{
  "num_hidden_layers": 13,
  "hidden_size": 384,
  "n_experts": 32,
  "experts_per_token": 4,
  "d_expert": 96,
  "d_shared_expert": 0,
  "hidden_act": "tanh_gelu",
  "moe_layers": [1, 2, 3, 4, 5, 6, 7, 8, 9, 10, 11, 12],
  "router_score": "softmax",
  "normalize_top_k": true,
  "routed_scale": 2.5,
  "balance_loss": 0.00504,
  "balance_bias": false,
  "router_bias": true,
  "init_std_router": 0.0256,
  "lr_router": 0.000735,
  "vocab_size": 6076,
  "norm": "layernorm",
  "norm_eps": 1e-05,
  "tie_word_embeddings": true,
  "optimizer": "adamw",
  "learning_rate": 0.000769,
  "beta1": 0.95,
  "beta2": 0.98,
  "max_grad_norm": 1.0,
  "batch_tokens": [16384, 32768, 65536, 131072],
  "max_seq_len": 512,
  "train_tokens": 304300000,
  "max_steps": 6140,
  "dataset": "wikipedia_en"
}
Below are experts of layer 6 (counted from 0) of a mixture-of-experts language model. Rows are named router (the router's row for the expert), up (a neuron's input weights, with its number) and show model dimensions 192-223. Each number is 128 + 24 x the weight over its row's rms, rounded and kept within 0 to 255. Numbers have three digits each.
Before each expert's rows: "gets" lists some tokens that make up at least twice as much of what it gets as of all text. This comes from a sample of Wikipedia text that the model never trained on. Tokens count by the router's weight.

# expert 7
gets: " a", " is", " as", " an", " was", ")"
router:114133094123056107153149139137112120148132163111150166085129117137131130092115098083100137102134
up0:114147131153172122126094128163133170109123123127130142154142158095096141107129125127117140148134
up1:113160136142154134105134134081110150114121138133142174163128118102148132155167070163086089155109
up2:135148139134146129157171102115105166152148119110120117118129195127129114113095101129198111150130
up3:101121106098157104139121116140140111186131122134115097084137077126129128133122136186134160156148
up4:137112146162117105062126078108148112155090136138161119110136092131135115130114115172150108140138
up5:160103135113178131114135127161124108099129142118092122116153120147148123127146151146123154151150
up6:153141095077128153120100133087136115110115156147110119070099176156113116120145116135154138143169
up7:115130162132131107121170129157097119121163136096122088121145105106124135130122098087106136140168
up8:117118095156170128126069138095144133117097101153146142126124133109093135146172098115120113186130
up9:128165131110130160130201079119148069142091119103118076118086087150137086119108175097131109141136
up10:130143108103116124108147105108202161064095159083114072165130136121108149115131141107116123133131
up11:159114093144125120137126148144124127134092154138150095132129139123122134128100130133131127141176
up12:118133110153129133168137102111166124126138125136109139184126136138128108122121119118133156115135
up13:148129106175102104101146138130122082144128073143119112137133099108174165169109102104125114119161
up14:119150129107179180151118124100142117136118095112146125111080113139114103148165062161107159135119
up15:122101089118149073144086120095179112135130137134175112133112102091133116117105113101191145120176
up16:134097110099130145132134111158120145137114170103147130145130132138146107147149132134141113123110
up17:171087110115112124113166095171147116202123157138115119160110078153118127146152116161145112145130
up18:126143116116138123143095154152099111129128129116118132127154164168158110142116117124126151110141
up19:108126153127092104142156126111135146136150108117120112178131129139089115129140106110102095120141
up20:151110125157174135127137092091088099123159133131115119141153091146153131144132146134099136158116
up21:153130113097149103124135157081100147116162131127112095147163108164149099132140073093118128131121
up22:103105139114115153135127108129121129091143184100120104124132132105118114126153075115117157137118
up23:099144165072120103166105102119096159147146142124125144145126135141157092137117124085174135106119
up24:081141168140107099138112124123158164104101133121119079137139213110092090127081109133117087126114
up25:116108099138099115109178117127129130137146156150128082160134142114151105117096119146128114094133
up26:106097090131167146121164126125132099167130144112069136163076113155110137094109132103143132114127
up27:138116108093096121130152133115167121096114188157105095083143142151148132147135101119130153177133

# expert 3
gets: " the", " of", " |", " and", ",", " a"
router:135114138145111113121118130128133110091090118117130128069138120186117129103134122128125130090125
up0:094105100177093125176176141136133130121132134138106147151085119142121123147130126117154109119119
up1:143125063170119135144124114163148111142124110161141088117122176117164124130092114107176140128122
up2:151104125098111106091121120130139115100168163132113144138095183083071164173138139095125120158144
up3:099117136135118115148129115138131119126131138125112098128130148123149132136122125116144094081149
up4:115128108196114120129154170147110094108131122136144136151153123167121147115141123107122136094122
up5:115111107115117121109142129146118136128121081135099121136110164096145052130148172143156119115127
up6:124139128096179109144095143113154114124131082093132118154163124173151118147137127112153132175148
up7:152080141165126136154090150101096145131103128131092092146104148082158124163099136158155112135151
up8:090096127116104132102121110090144145125105118111113133136087136137111099139081137150124141108163
up9:112148162121151086119124120132117143123116126112104136162126128162124102145128118116120142187147
up10:121140144132107063150102093137104149170154155129118129176127142146148109147108118149161082101134
up11:135115108151084111143116144139142113137134122112117138151124134130141117134160130117155136121166
up12:140142123109133169134158102115069107127127109143127098119171103148145153126180117114104163188151
up13:139150141124179146124115159149134125109137107150177092131108122108107145129121118098171117150111
up14:158165156100100127117130096146113112113143125118130130105098142095137160139105140100148126104134
up15:161146137137133123121138129104138095111116105108088100156124143137062100112173176071131114154133
up16:125185146166170168153111133145144116148119144115135172110148091170136126119137104139106134112140
up17:102114125146100093134143119164122135108116198097108112179154141103135116134184156089158067150221
up18:139166133075122134088106146096102135126115123164111132113118108118116087131137141125150131094124
up19:116152103184130096125109115111123109138128111158133157121113106104121158151146117132114125121144
up20:105123135173084118113123114180140094138109154122130179179100104167141139148132132113132115149145
up21:137146119155162129157129121114151090157133113139125176155091119132114107167160113152109153136165
up22:117121097110164121149135134108132107115158118140106123166085105120128131169098153100113149168142
up23:083093105118156116118170074157128117105077145079117136134117133119110176146124131105171142138151
up24:148093103154132154117086114134101129158155206157140113120121132118157095204179188106151134131134
up25:123109147137100117124179134152061090127106105107101126125155120150160117121121123094162144132119
up26:160135161116121121138126118146146132129144120135116120156084136104116148151168092120133139129138
up27:122138139150105113159147105124088146100116163118124113192095110132127142148087128125125082155118

# expert 0
gets: " a", " the", " his", " an", " in", " her"
router:103118162143158101095132125151121132124158134104125134014139112158173129109140116148121098163117
up0:117138115118192102142141111134154094177124098127121129175154137124122158135084146131077128110108
up1:129122093060120097130132072143137117118161146125102124052127115116169081181136090132142105189144
up2:109104084095153143151136124132129119131144093122162178116136150121139129142113152139136128123137
up3:115130100166122109108118117099132097126086138152148126166107144132113119105137148127112102127130
up4:141112117128158133129170121093156130121102159131136119106123133149153115177115143129148120089106
up5:164134136102096140125127119131113131181127143118110119137091130143128134200117144146128104125130
up6:148137123158146154116140109113087178181132136141124090127104105079163128166140192133176116140145
up7:111141073099123135082164136086130096126118126167130117125118124127121095116143144110151094068143
up8:135114139126113116140107139122142107130132121088144129131111171076154146140108144043082093131144
up9:121152119129138132085143127106124123139158137170122116180127127094118125160090106127141134121119
up10:124152067154144168106119137082115153132132145155129113108156126131145078125142138131163113131116
up11:105120097149105099122108113120109146112136144121110131126119106118110119132109143116115127123136
up12:127103079133143139070108124142106132106133173153124112112142111129135114102079103110114100138119
up13:152082134127125114108115115106119103139127122104114104105130085102117138137155133142142131127127
up14:155171107099125132156131135145133066109134116103139101116133137151147105116115151117156162168138
up15:161159121077148137141101122121138130119084119101129115164167137198140125109136114127152124145142
up16:119134158125141151129098075112136088096133134116094117091096178152068116168105098138159144136130
up17:113173107151131091095150151121161118078119098105117134103146141113136118114154122094154149125137
up18:149117090137062116153162114129174109158157108115131128020115163123107132067110111078175089133104
up19:143153115137134179113106109151142107141130092135111128156135144135107091114129124125123067131132
up20:098165093101131137134162151145134123124158095148107146141100154146147099128097087081155152122126
up21:087185122122157103161123122117102111156145099117143141061114131151139146139132120077118131130139
up22:162123086123130100122105163142145124123178097072092099092194166096134127151121104090164131155143
up23:157147130138121137157151124141134127130121152096126136106101120110144122164174116095142149096146
up24:139135103115118102110148116124133126142161124143106149126105105148129092210126142108133121148137
up25:151092111137160144153114135113091126083136144154116147114139186157138122151154068136088164156127
up26:114145123165121100136153130131098130124127092162091137136124105100121109146125152135130122113117
up27:114130135133106133169156143124129133124135169097115120127155126107118157124102129133145151179102

# expert 9
gets: " (", "|", " \"", " r", " h", " Ch"
router:140129104110141103105158142137137143116148114098154135146123161091112134138099083136143114135108
up0:127131138125107102071163136109141106123137099160119136128114122158089131139119121093156166081152
up1:097160090121129070161156103116129097165135117103103121121147123178098104094115120107166080130093
up2:105186130127117196135141130141131133129132127139153141115149128128142124144132147143136136151115
up3:139115126156117116149110123113108131148115113090134125117110131161160106183133118112140139099158
up4:121116140129155100109126123134148112088108127122133137131111130154149079186125123109128107148098
up5:139140119147140104119121105105141123150147120105119121120140118115148101186131114114159124134127
up6:150149109126155129151132153122142113141170112083106134126139097119131125099145141083129106125135
up7:145100135125165128085098154138109144121093118119098092116136145148145089147131109148128103091132
up8:133149115151105123117113102124111102115119160124119097125121143109134133162127111131156084148159
up9:159163145100120112114188133134182122156153140109109123109141184110091090171139135102141156114121
up10:132162149140092154099087130087087094133124124131120141086142112126154083132093106123137114131124
up11:139115129115137120104146087123106126152122169156124111126077134119125122122138150115125115113140
up12:111143121107156109114136152137159127135073132102168116127125161183134103098113118122130095100110
up13:138156147133141124104131109125123118144151121097116127125133129163132132121151120139100135125108
up14:103114096124104132097155130085110132143116142135133121124106119146140124156093173121124099163146
up15:113098104128135098170132119091093151174135156103141142116063100144155113120097107166152088110144
up16:125151140072148113110151114121141107137089139097155145139114138165129130119116117129138117108130
up17:142082118134117112113100125099111173108124136180119123122118123126108090157116132135133081093131
up18:097211140104083118123150083129108118159129109107126132118107135134082115134111112115126114112137
up19:124105108104151126195113136107078144161124116120144132106110099132151123136116141148138118126095
up20:106105054112163099086119144129108097169153104099092157137156128119143121149103138093166088142117
up21:093113149151128101113137113141059145120138128122115122113116112145137094155152084106116081111126
up22:142097164086110137064127119134133129095156078137098098126108126165157100161129128135095130133106
up23:136149130083103134131096122107132111148168120167094129109127138122132117131112097138130146126128
up24:080115118135102144133182128145141116107169086119134101116133155190142182167115087079126128182137
up25:159133115111091110185098088108159148106119100093169081129185109129153152128110130137088098146148
up26:144114101133085163115066135132119111108083122097122125126141121162127118143131116089104117117131
up27:128140166133103100125130144099098139115123074126133110134092143130176144106118142093140122131148

# expert 25
gets: " of", " in", ":", " at", "N", "°"
router:126116132112101120122140123159133098112113138136155109095120110101113157091141142144139133177150
up0:118184133121147140158141139119158163156170127083131113118101155155154134132147105138160153113137
up1:081127124153111113130150078099090098141149098124164089095101112107157151137115156075151127128131
up2:163133121134100108175149138105130148129148131167161128128146091123134135140110117102126087174140
up3:140136142125139099133118085087095130109138145139153143152093106126085119100118128105126114135167
up4:124148107174115093136078141132136119089081119114083191115138118164141157143133116132099105178145
up5:203124136124115116120103130090114163157105130134120108107068162117114127166109166113139129078123
up6:140150145149151113110117158155179144137141135094142097113106128170106172156150153112146120126119
up7:171126145163159127097139124122107150076115173121116154109148116174121151145146113164095113138144
up8:132095108114128148134125142138141104100137151163126139106125127134129122165161078128131147135138
up9:125154126147138132140125070116093159138107135105129123131118183145184141139099147118116089141092
up10:114086112148136111191124152109131124116139138113117070159127125135123109115101181130129104144126
up11:141121145098111163117137107098105141163090167095135093151113112141157125114125048155151118135132
up12:143119078101121128134135163116163113138149136159107112131145134141120130120109123084102097121153
up13:075187109145112133099158123136115146105129147064150165140113133131162112139113057130169120121126
up14:102099125128090112147116093154109134128151090119163097160139127144126135124096130037134110133126
up15:128111142110116174173158111132133100193074144146121166122111126139099115112118156083134123105143
up16:127158130134103125106170158121132095157109117127145106195120149133166138138100116117156102139123
up17:151120115130120130132108116115111127112138105118130127089142154123139117132136104080129147110158
up18:129145164131110128110141085144110173112154130109117138130077156138138146137142127083115133104124
up19:108124113116153086126162146097102144135111155135122107155111169124129141137136150109098136143118
up20:098121116078100107085114138128132110128115154146124113113112138128105090092134146134168115167152
up21:145176170124111147146108100094122135100127134138117105160071112136152136117150144093155123136132
up22:112155122098130120134061089126100126143116133109119133130115112134075121120134093114129105114132
up23:125148103134121106159116131108113139192119154094125130151120139128146082137110085135174112108121
up24:113139149124151095161119109153144089139132129134099102150105135151124108132111142114115093115123
up25:112121149110155115120093125172170114138164110098121147119116116126163158145088103124112167159107
up26:107147140082148127132100118102125145127160111164136128142161177119160081117123138115103133125176
up27:084118079112179130158080122096110143160141135099138126082173122136129124144150082139175157173166

# expert 4
gets: "S", "A", "C", "E", "M", " B"
router:124139111130129124118101144167168178107122098099100156124165156073138119132148118136112113126145
up0:101156134116183138114160139150129098101139188099128112136121109148141138186121099118114120144136
up1:121143114145136153122149086113120122115146164113148090103127111141129124097140113120102095156106
up2:160129104145148135138115096143121080115136135120138135097160137154125152141154106077148150107147
up3:127135155150101131063148074132135153146177145104152109133124148159127125129129138114095157106123
up4:094156152112165121113148087146142161184152122113139130108125117132134092128111111075156145151093
up5:115059081169122104114111135135097109150162118219122151124106142129095169164132144097101118141173
up6:113138094147119085101163146108125161102149092147155137113127141173158141120150125114161158111147
up7:151143096153116101099110102124130151132135121119119144111112115126154110146126111119097151081142
up8:141141131140125129116140114099123105212128099138117120108099104099112178131155127156134087169144
up9:161130101114138139127099153122129131143137126119093120110142141160146134139112088094158149130104
up10:164123086137109131120133068124144106119145066125143137142141138125200160145105136109126126117118
up11:186137093150138155117104116103122115147115135167134148136129138144130136114146106118109142128144
up12:102156118126114092123113145114119126142084182125094157126130136139109085128137163141111104124125
up13:137152133124138106135116100134123128170091119127109120102112142140138137166105118161193151148082
up14:156177109098112143120084115159182077106149141076126140136146164139176099137127062149155141138145
up15:128102092184141108122143142096139125126116123194149138123116136142134092177117122133131147106152
up16:116161130181115123146114135074130122142131121146159130123129090117134139154133155123137102133131
up17:112096121098157168094132120106121124159077093110135102117087102116155081115173124120157112152141
up18:136147126117118136164122139146142156119090129135117137132147129126154158121086151122114132107142
up19:112118132124140133130143101147140134154180136130172146113117110107118112119109143111118190121121
up20:121129152184081130110156090120086114134145113145131115124126120172108114121130100084132152089119
up21:090152123146127156146177117124099128107179106141153111125121074156160149123090136145128130143132
up22:126167138148117085137100099131111135177142122110143136072118066136100131158099067121106124132114
up23:145139114123098104108136112132139108165118111122135156140067200152153095103106108137174114095145
up24:113122174086135158082107112125106124134095169111108157101140095144151116088128139114090107129124
up25:132151126131131153114102127109109122155140153136135112120120132154159127107119102126160141128149
up26:116136124144112143074162101144115058193167150132146137126122124150124133108175141124102118087146
up27:157124147101140122158101124140122124155132139149124080142130137152133138142121104137093112151142

# expert 29
gets: "ing", "er", "d", "s", "al", "in"
router:158078106093147137158155153094100092116109100117091112132157148152097112108118145151137137132110
up0:133140127144133150105121084134114082149112113123126132101117111135116129169135131108134128152135
up1:121120124107147130094135114184124132142119145120075088128110116145125074167162134125182127149150
up2:135108112165144093122147130121108129147128129116123070098163087097137172127128125117134099163145
up3:124112097091125140097145150139117112119133096128112155112128148149110137153088154096100161146131
up4:116129164107143145175102081114147112094108175118122104132120105096134135143156142097165117128152
up5:095120102130121118123101121143122050089134154096095131087132146160139092141114150096125110126142
up6:124146128108120080130102099109112117078116131133101120112141164148135125161148133126107128176123
up7:123124100177109137162136092118121099129110157120133073127133107136188119143155148128133085109139
up8:119116098165092122121126085146103113122133103117095090097129146138113133134106162072130126118126
up9:120117139137135101158130098134153142143176141128076169124121143169126129107086090086106087085136
up10:152109125175112084148102132158127121144110128143129113125133158146132097135147129126143114090134
up11:167140100111150105170153121117112142147135099160142076114099160155121129157114124130179137122136
up12:178117145132113132125114107125147128139116131137163120130111143103117115156147120106142147136181
up13:083144079126122119129148123142134130136114132132116146117174207161155113117089112131128084136126
up14:080091073153111090115142109184173149169136149114137119115166109134151084117111161125095087114122
up15:137085115110157139089114119124120096111142132161135147099134100173113109104169143118112113143142
up16:126123116129086124108186090110120090167127098149131135135137098151134092128153117117158077083127
up17:094121107142074119210123122089142152143118132141095131128140182135153102131115130128114138152139
up18:119120128109152132129130158125130127140117116195141139118132121147127139155112135137204129125149
up19:108081118139142087136113090111151106147128084134115100126113163160130135144139114134197134142122
up20:147161136085107103106133127125144153102082097105127160122132157195135088109139118146153076093130
up21:102129141160080145098209109106118126173119161144095141126098123106129148123075112141118080098157
up22:103144109085125051083162140134134135129091151137134103133129110124133106154097113129156105087129
up23:145120117146146148130142133127150152121130130124154129125181129136149116183117137136140111140121
up24:142113142128088091090118089113132095138113113158148060100140132090148188135138179123109154113158
up25:124126104146105085100124105099157115153130132117169123121144131117151146140134118130122122163120
up26:201161168095096157124113127086139116107157144105099158107136153160177147137126074136107128111109
up27:097124125126144124167112111136140146127084124136156131101150112111099135134125100153136107148155

# expert 31
gets: "u", "en", "n", "in", "id", "g"
router:162136146101151107143138111134127125169113129128149134144108127117051158194122143160117123065123
up0:112149114121108082134142129105106134121125120127077176118147101123106100135104155062162114131121
up1:064119135118104088156116133171190120066134121133113161114116144167123105139120117150158059114134
up2:119116120113097093125172123074138108174101117130137147121134134132127168134124141081167113139138
up3:137126131136126099114095113129114148111112132143128112128153130111138093136176115125127157107136
up4:131124127129145096051114109141102128130148123159089119117102153076128138151127170103137105118156
up5:157153149127140091121081056137123117135161123132144123109127107115143104134147146142163136149156
up6:117161138125148123130111087106145107128135142105148133104135105114162128161129118095117112132129
up7:151132148087136097101108090118165105098165145128120153121085124138149146174132117113140124159122
up8:114125149116169121094122150084152101147130080076093158124127116141128113078098127136105074121128
up9:112101150098127101171125089119118122156107092124108113113094118122146099134125157084133136148124
up10:165097118135146114152110101155116136109128096132138164108091135124111129140130100117124152118122
up11:120117154105107115149128117175138078152131137093154118119150104113106152132144107165129096102139
up12:071128129170146128116131102140116112150134121127122117124131112129129119142118103142136088115148
up13:099132058156109140201165138130073107152126086116085130130143138158141092104134100081136136134132
up14:077139126137091135150135128170160115107086153161106102128091158102138115100137153129119074129123
up15:129110110153107140200150125089138103143135155139167133121120092108113129146146112117119114117161
up16:103153137135099150114065116120096100125086142087112110115129121079127141131151119140130132115152
up17:141129126129142049084077098147167153138110130069116126115106131136161139176119103125134147129136
up18:073144092123130114174128125098140141095142098130099118114114128125128147171129121143133195150128
up19:140130113152132148107103075107173092120118133127129121117132104113124142089111118064127080151139
up20:118143123117080098187139135146137153123159098100064131123084149112160141147088134128124112135147
up21:142121107090157155140137125108111094152092089146135086120147109127119103113092117127142134159151
up22:135095097124121100130144181145116133127078130155088123115159107169141104162113124164151117133131
up23:103119121135091110073144130129174071133132155110152075121130111122139146152153116076159103134135
up24:122128125098134119103113098133087124165099155157107125112090145124103089103112123127125122128136
up25:137109084166101133173164142143144130153121131157119122112111143143125125118120145150117106154154
up26:138140126153120130154116137121118110069154123143135180121171176125136162172124115132137102161106
up27:128173069131113134170144121128105120154125109144105127113129156115142131157083101086124128106163

# expert 27
gets: " the", "|", "-", "==", " United", " The"
router:096138134102112156124117111161140156143075157100096100056128156104112109139117166155153141119144
up0:149133134125147123094169118137139138103160146140135153113135084145162144119127154132131161136127
up1:118136132152142132083131117137128127127148125135141168077113136099154134168176088110171124106106
up2:111130129129110075102157104118120137153117143119114125108073174144097154131149148151168122102107
up3:111098091135126080157127126144125121083136185115142119094147103123107135121147119084148083133157
up4:127118136127120130145121152124155124132125159110102120112124128144157139169120079116150150127149
up5:075056154113131081159144137089134125152147105128101122134063094157125086094117103085144145126118
up6:123146153140146089109127060125147082109139113082144130082087057131107097123129093086173113129179
up7:105130114147139129111126103091158126122133125092178132129133123145125152125159100096085108131113
up8:129147139113168138132113131127123155113123093133126150090137123170101130197109107120137151133115
up9:105106124126177128132092137148087123145098133120144148126137158132128135155117184070112106188075
up10:130087105143118093170119110095129134135086096099104100093116139135107149126105160091145099120100
up11:146155088141118139104114130141148145114120124123122108101113155119153092138110120115140122129150
up12:121106110139139148143152163137124111118122119113117140066128161114119086122151041106118144092109
up13:113115132130119127115072133128103140107096136097087079120121125145116140142130115104094146134123
up14:142072158124169158159129140133128127126098108140098165087102140117161160146124141109177091135126
up15:126136111102100145141134119117116122124104101143118111080133115169110134082086133131144102139090
up16:146097145167123100164118113139135140101141148128143117156103159152137091122166127127156099134123
up17:132133098116123096129134107104135112127130122100081114113096114146131113114146139121122117173146
up18:146115110087176117159141128127072127126144149124190107082143105104136126156124160125136121127139
up19:168130083127122092138140145139199121168152096146145118104127171115143129112137097090131093108157
up20:156144124155148110113117079100125063148108127141139116100147104136120086161137135064163103136155
up21:114127125160125143155145116104165078116102112104131109122102080129148123137106128105147119105165
up22:114134124120145096100151129139156136110141161100114081152127159119109094157117149120173105130167
up23:131121126143156104160126127113139141135098121140090144159128173152115136195129121138127125117129
up24:109135132099081132143139117107105133139115123104083125192098124145102136157169125152137113161127
up25:136156126142086128103139142079117126149161063090107145159128106125136096124101084120135144110124
up26:137125112143118109163109102133165118097114159130135102095134121151169100139090104142130134124110
up27:141138135131108156163144137140122129125120114138161159080167150133127154117150129140132130122127

# expert 20
gets: "\n", ".", " The", " the", "The", "am"
router:131091130101128106126117114167152088135152137125151079123110116145122150117112140087160118192102
up0:164134119134173148127110151118135094120139083168082115105149103136118123130100098138142116145133
up1:146149099113125116157143131142123139142140128150113132133185128101139139163079110135132110114148
up2:102121125096136091093152059128149081153123104126137116115090117132134157160211159157118144108104
up3:096206093090113155099109149134161109105120167143153112135113124139126121140112081134138147122121
up4:114201103155098111104095136117121134143098126153111131144113103146121124157108091112102106112148
up5:136113103142106137108105111132125118118140116151139121154160131141126130134111138122138098138130
up6:095124134172169116169104107128117123095096127176091123105112099130112111154096135098147071084145
up7:106097117113095055131147067133116100165141111150147135142122148145117098127155154153123113144098
up8:090103107115119114129116134127145126140137156139150129110108119124141127114127155127146090076111
up9:116139113186117136128097160123135108149119139118111149122136162112117064146147090120132117121055
up10:100119111159097127108138129103158046131109103120158078136107122059159123127130117094116137144123
up11:092134087112093142138135149135138120152114137116131139098123125124105121130140121126138081120122
up12:077116142136131130077104103137172109103087188137122122149127139112109148148108191107141133158133
up13:140129170130127144102154137137127122125135074134145087140154087135144114166130151129130117160116
up14:121151125138131111143124095139106090101170122178118157114115101102134138139081115118112133106098
up15:136167132145104097169145095085135114148136135132094124082096125119155158168120111125154140125132
up16:191107122116128119097134116100092171145131110102084129142125108137135143129179121170139117091146
up17:125151078121110072192136158127155109142153132096136147112160094130110109132091096105099123096141
up18:126139081153171135125086096074077154118128136100115157120150107138140148168148133089050141130087
up19:121135136078160109117151155125116145130132116098103156112103124137101112115114096135126121143169
up20:133121094135147077186118143168149109138132097102140121093134136116148088138125112115136142118138
up21:132114089175143130135125186086127098116116125103104098118095149194154146115122137158182121109176
up22:117097136123110100117104111125092134136144107082084149124105059138189121105110143143152085140135
up23:163105138128124130130125150138104151133142114111077111156120089114172127180153112104126127123133
up24:133121111152122043159109111137152113163125140126132141101165154132096072118144117109116100136159
up25:140114141106119113188103091167159087146155144105169134158092148162137052113111144161112110128124
up26:127129132159138161073126151093110102118146171126144099127133125132113115201143174142158139107135
up27:112127088084156087128114129151129133129079150111132121109148108193128135169152113105162094126147

# expert 28
gets: "y", "or", "al", "er", "ur", "ro"
router:127139147115154141135123126099151121113153153156145135163157101148139126130088091135144054155134
up0:085153158105138104117184099121124105134115070113162103114109102111132159103142190142158164099096
up1:147139136117124146169113078097179090102150139108120113085044142128150136130103146102132150105147
up2:116150117104131107179139116125117133164108127128115170127102143172129186131142133106103117121142
up3:085099126114139065097127102147162104135128098117131100107094121117140156150126143147131098146132
up4:074159096135121114111133113112151148137145103099160119089159090112177163142155121123089178132149
up5:122169159114149131126110071144100123106173119128156123112135118101128123217122109121144134127126
up6:083151104134173129172142120087118111125110138139150104122102113126160135107113101130137116097142
up7:172139115092162149105104109124164095155108120126113149107116126130120083108158140104126136111122
up8:161141106140135123132144107167156115185099102140098108110097184084124119139108138109127088105139
up9:143164131120115102109125108134169154202155163118133173103133117123136168126135100092110098116150
up10:150154105115172127151122122124109065127127116131111130129126145150120145093141144119076133113139
up11:137144148146097124137110146120146115127156173116095140138145141103130143153154154117142092123122
up12:133102087127081126103113114081121097137136139162119110114138126118167153158131135104161117141127
up13:126159113136168129112107143114151121142109117127126119091118130092104122134116091155132107137145
up14:136174135091112136117124065152080090187117123098136141129119160135106132124110101126113105154135
up15:113185132131140095136158146114056136109197110156122165109155131168080118156117148121129107129138
up16:163163102082100102121165111110166117128144146115146169113092118140148126152146111077123140143121
up17:103112158074144108117101131122122094129152104134110120105117100110139159138121122112147101147130
up18:139127091120106127137145075149151081136171132148153097110128131116115114154123125119114121132115
up19:130160136146158122145113098116088139152141086118123099103143136122148158136125119132152136131123
up20:110109129130142113146122094120168154139110153089103123123111126126126103132141136143138124135136
up21:106143146116127124132135151104115145170154146130118147132149100155115085130114106138134159111127
up22:098119138160138093129112073178138090155100162112144112102106108120118134106138135121090105111116
up23:071156119144147148172148142162088116106122152120139121101130127123138134157123126087137117103143
up24:107159126081148111144162133143092117150129131121084138116108152176098133137125133119148145110115
up25:132113146117122124149126133142136116107154109092123079118122128128167159154118160079126111098127
up26:156142140106118132099134075112123149172150102126093113116127119145151128138154097067140181130132
up27:081125139083108126124134147120146145127104068113117148099133142145114062127100112165151138168124

# expert 10
gets: "\n", " ", " s", "==", " (", " \""
router:072122121186121133135144139141137127117091133149093116154114123117122152137157170132136128096116
up0:091124113153063148144119104099116153142102162125125130112107117179138106149118144130157187078120
up1:114120114090174126177129122112163105129179118147123124125096101169129133112095117115111126151148
up2:155143148124160110138129134112150102110100154092118147115141163091149145138126154107133151127147
up3:123113097175079058125145140148159134135129169135132124100135137148182153121114153086146104139119
up4:104125149094096126117111137089130159163098107134095098105106106136139127092079098108165136115112
up5:103112109130132093166106089127131115184168108126136079119159125093133122156125144085129091139157
up6:160079073107104140139153097125148108164109135113106114110142117117160140157115140087149097133093
up7:132123131119135107111161122095123119151114130090142126128099140128161160171165132130149113134121
up8:136106120141097090156080107146125086148154093141140104113116097115180127143118135081115140108109
up9:149136082137118121111116077117132067188131138106142145120097135114120140158142138118104106076211
up10:151125133135157166102139115124167120146105109132130113123100171122165094134134143127124148145137
up11:116125132123159147132146106130128139143159135169109129109097138114102123110109137117147115126127
up12:157132152104162136170118159153115119135137117134130086085134176115116093123113122145111128109129
up13:135055130120112116146129133122123148139133119160093097126120160125133101155103133112128127148129
up14:130093144115132102109117134139122111130143116156094114119143178107139087196132134116087115148145
up15:126158149122177102134146141130149113146132115136100088114113172119092098164136144098158133130129
up16:111104109092128094156133107123166139112123127121120127108139122148136122116119119103144141139084
up17:108160151141129145100157106134155107170224137115108123115142100114094168101142125127136107133118
up18:121102147179138144172099130135128108097147158102038125118172116108198127140124119099076142138165
up19:147101132158096130127148094115159104157127165147150069127111112117175096121131123131167148123190
up20:112112117114162110136110117082145144131110093120119147130108126145129111139130072105135151122123
up21:131120137107101135105151144106188115150110113130115063130164109146148096075150124097135150099151
up22:109159135145085100121123093104126104175103127085152115107150157161136124091144138107083120122130
up23:103134143106129070090154132133170128109124106107149164119118098094122140110125108090127114090147
up24:131127122136066127137120112160100151168117110100116125118145162115130117143103108079116106107097
up25:145070050124092142143131140110102104172097143118157166112077140155089119137120101131086107094135
up26:140116093148125122144116124124137123153188115113121146121154158097163085117120163117114126153138
up27:151119098193141092142101106111149124141114173101188177115154151161120146107171079118126099111104